config = dict(
    num_hidden_layers=9,
    hidden_size=160,
    n_experts=16,
    experts_per_token=2,
    d_expert=96,
    d_shared_expert=128,
    hidden_act='clamped_swiglu',
    moe_layers=[0, 1, 2, 3, 4, 5, 6, 7, 8],
    router_score='softmax',
    normalize_top_k=True,
    routed_scale=1.0,
    balance_loss=0.00334,
    balance_bias=False,
    shared_expert_gate=True,
    init_std_router=0.0164,
    lr_router=0.00179,
    num_attention_heads=5,
    num_key_value_heads=5,
    head_dim=32,
    vocab_size=8192,
    norm='rmsnorm',
    norm_place='out',
    norm_eps=1e-06,
    positions='rope',
    rope_theta=10000.0,
    rope_fraction=0.25,
    qk_norm=True,
    attn_scale=0.177,
    tie_word_embeddings=True,
    parallel_block=False,
    init='normal',
    init_std_qkv=0.0446,
    init_std_o=0.0105,
    init_std_up=0.0446,
    init_std_down=0.00629,
    optimizer='muon_variant',
    learning_rate=0.00367,
    lr_mult_down=0.7,
    beta1=0.93,
    lr_head=0.00936,
    max_grad_norm=1.0,
    warmup_steps=50,
    schedule='wsd',
    decay_fraction=0.758,
    decay_shape='linear',
    final_lr_fraction=0.1,
    batch_tokens=65536,
    max_seq_len=256,
    doc_mask=False,
    train_tokens=667500000,
    max_steps=10186,
    dataset='wikipedia_en',
)
Below are experts of layer 4 (counted from 0) of a mixture-of-experts language model. Rows are named router (the router's row for the expert), gate (a neuron's input weights, with its number), up (a neuron's input weights, with its number), down (a neuron's output weights, with its number) and show model dimensions 40-79. Each number is 128 + 24 x the weight over its row's rms, rounded and kept within 0 to 255. Numbers have three digits each.
After each expert's rows: "comes before" lists some tokens at least twice as common just after its tokens as in all text. This comes from a sample of Wikipedia text that the model never trained on. Tokens count by the router's weight.

# expert 6
router:110099146151140099102114149157101106135100175127096140142148138127052144136089134105121121149127132146126104108137128112
gate32:087158150079182142104100143144118097115082116131133164126113115157140093148128111134105133137146121109079162122127135121
up32:146157135141149162131116159149123154110103132156145179122085128128118078130151108159117124122125097091092137106093143166
down32:141147153151086087148124150108149096150132126110151122128144138147111148144128158125125092115136174168116070152117167121
comes before: " the", " a", " he", " an", " be", " was"

# expert 1
router:132092136097130123125098181140160114097105132097170127135115136135123133114144089131162124126091100100153111149109079119
gate32:094120112133167124101094112104094084139130123146158163073144101116109115118156121085112131135068085132149130150118117110
up32:091130166126100123123104081166120153155107104117119124180131131153123149100134119103122129114151137118139122159161102076
down32:165098143161130099139133165052161118128182128112126146083141146127147151132164097117090169170131108134109116107141115121
comes before: " ", "|", " —", " +", " L", " \""

# expert 0
router:158152111137107066116123129129109167129141137097088079130110121137137152114134118138108134154070112100151125106162144157
gate32:142103093144113080127146121148134137091132150080155164143131149130123142138144082158127100126118159126122150127181149105
up32:121111106116155123102093078157122137108167099120143146086151149113135101118129097121131099115165143133127108119129116116
down32:135166080119081147132150145118145148113097137127122115145172142076141146153165123077157135094131122113135125113156165172
comes before: " of", ",", " (", "\n", "\"", "'s"

# expert 10
router:151078114096167106137150079137111143106134150123129139123159135115100118144124124150125158129106101137113134131116060111
gate32:052113128118149168147136117128128131118101173160122159099138121127113144110150081139138143113160146113149137134111120111
up32:088120149103149150116144136120154152133110165123064133121137114145110121128151111147170165109193171077124147137124138113
down32:163158096118110120100125156139162152138126127118122137115113168129149072129110125179115135128127089106096114122144124147
comes before: "0", "9", "8", "5", "6", "7"

# expert 7
router:107140147138155133113096075131157116117121142096124113126142126126146141162128115126152127160163135123118097118143114134
gate32:140146161138091127129166100123151151129118097143133102101114109178127138151131133148135149135129133157103131179105118121
up32:151141155164123142148157144154101128133107119154141114102160108156074177088117128134096135124143111149140135195121159147
down32:140132168154164138130144124103155157109147171129122112117147122122098112146123144150126107129130113129126096128101157160
comes before: "1", "2", "3", "4", "5", "6"

# expert 4
router:147141138135140146130150097128131144125136085104148133124084129158140127103105143153128154120132161131127124138111133117
gate32:137128177124128146078126104113143116111164101131185086131171157152106118167109141107137151123109140152101136152139128140
up32:130128156132124152118147157132105089114138088125187104147185161140122119134119117141119137108104100134072160165155126131
down32:136132119149108120130151136126136117137150139109135138143156134111128135115097085172133094088115132139112100138128166110
comes before: " |", " The", ",", "–", " He", "\n"

# expert 9
router:177176111112095142141146118134136093119101123134102161142135149144163133127108160136109127173107103079145117148108146117
gate32:178162095130102107090113111141105109127133155135126147139141130129093102121102116104148096110132144114133126155105126110
up32:149110103137164092097117097086122128103122122126076130117147147109054169143147117112133148080126153126137167160087139115
down32:150137113159121084122139149122112120153130129129126079165127142142152131101079115114131064157112123141150130131133141120
comes before: " |", ":", " |\n", " (", "\n", "==\n"

# expert 12
router:116132135134082160129125129120144132127159105101124122136147117154118126117155106125095125116156093128178135171154094099
gate32:151143134139137124120181115158143081156073139120094140128087117161160122090065151110152125130132110138104146110091106137
up32:150169161131114113096114145126143137127102136096147159148169109151121111097069186147183149127151126142111098140124102109
down32:089131143118110114126094131117124127156126132151122126087174130125126122104176100180118199134124148130146128103155130107
comes before: "-", " ", ":", "|", "=", "==="

# expert 15
router:113154118144135163091096085144067130155140130116123107140149122100150152145119102147121134117112111118131112142107135137
gate32:146122075158138127138159152088120150168151150098145113126164073139163174134087128097088154139107112099159089127138099117
up32:072128138125096077144104082137139117158132123102132153135160150132156144132124105130118115147168140131101085152092170155
down32:144131133161115118165141128152144137110143153143158167135087172173107096122090132121156100112147130136121171095125149100
comes before: " of", " in", " to", ",", " and", " by"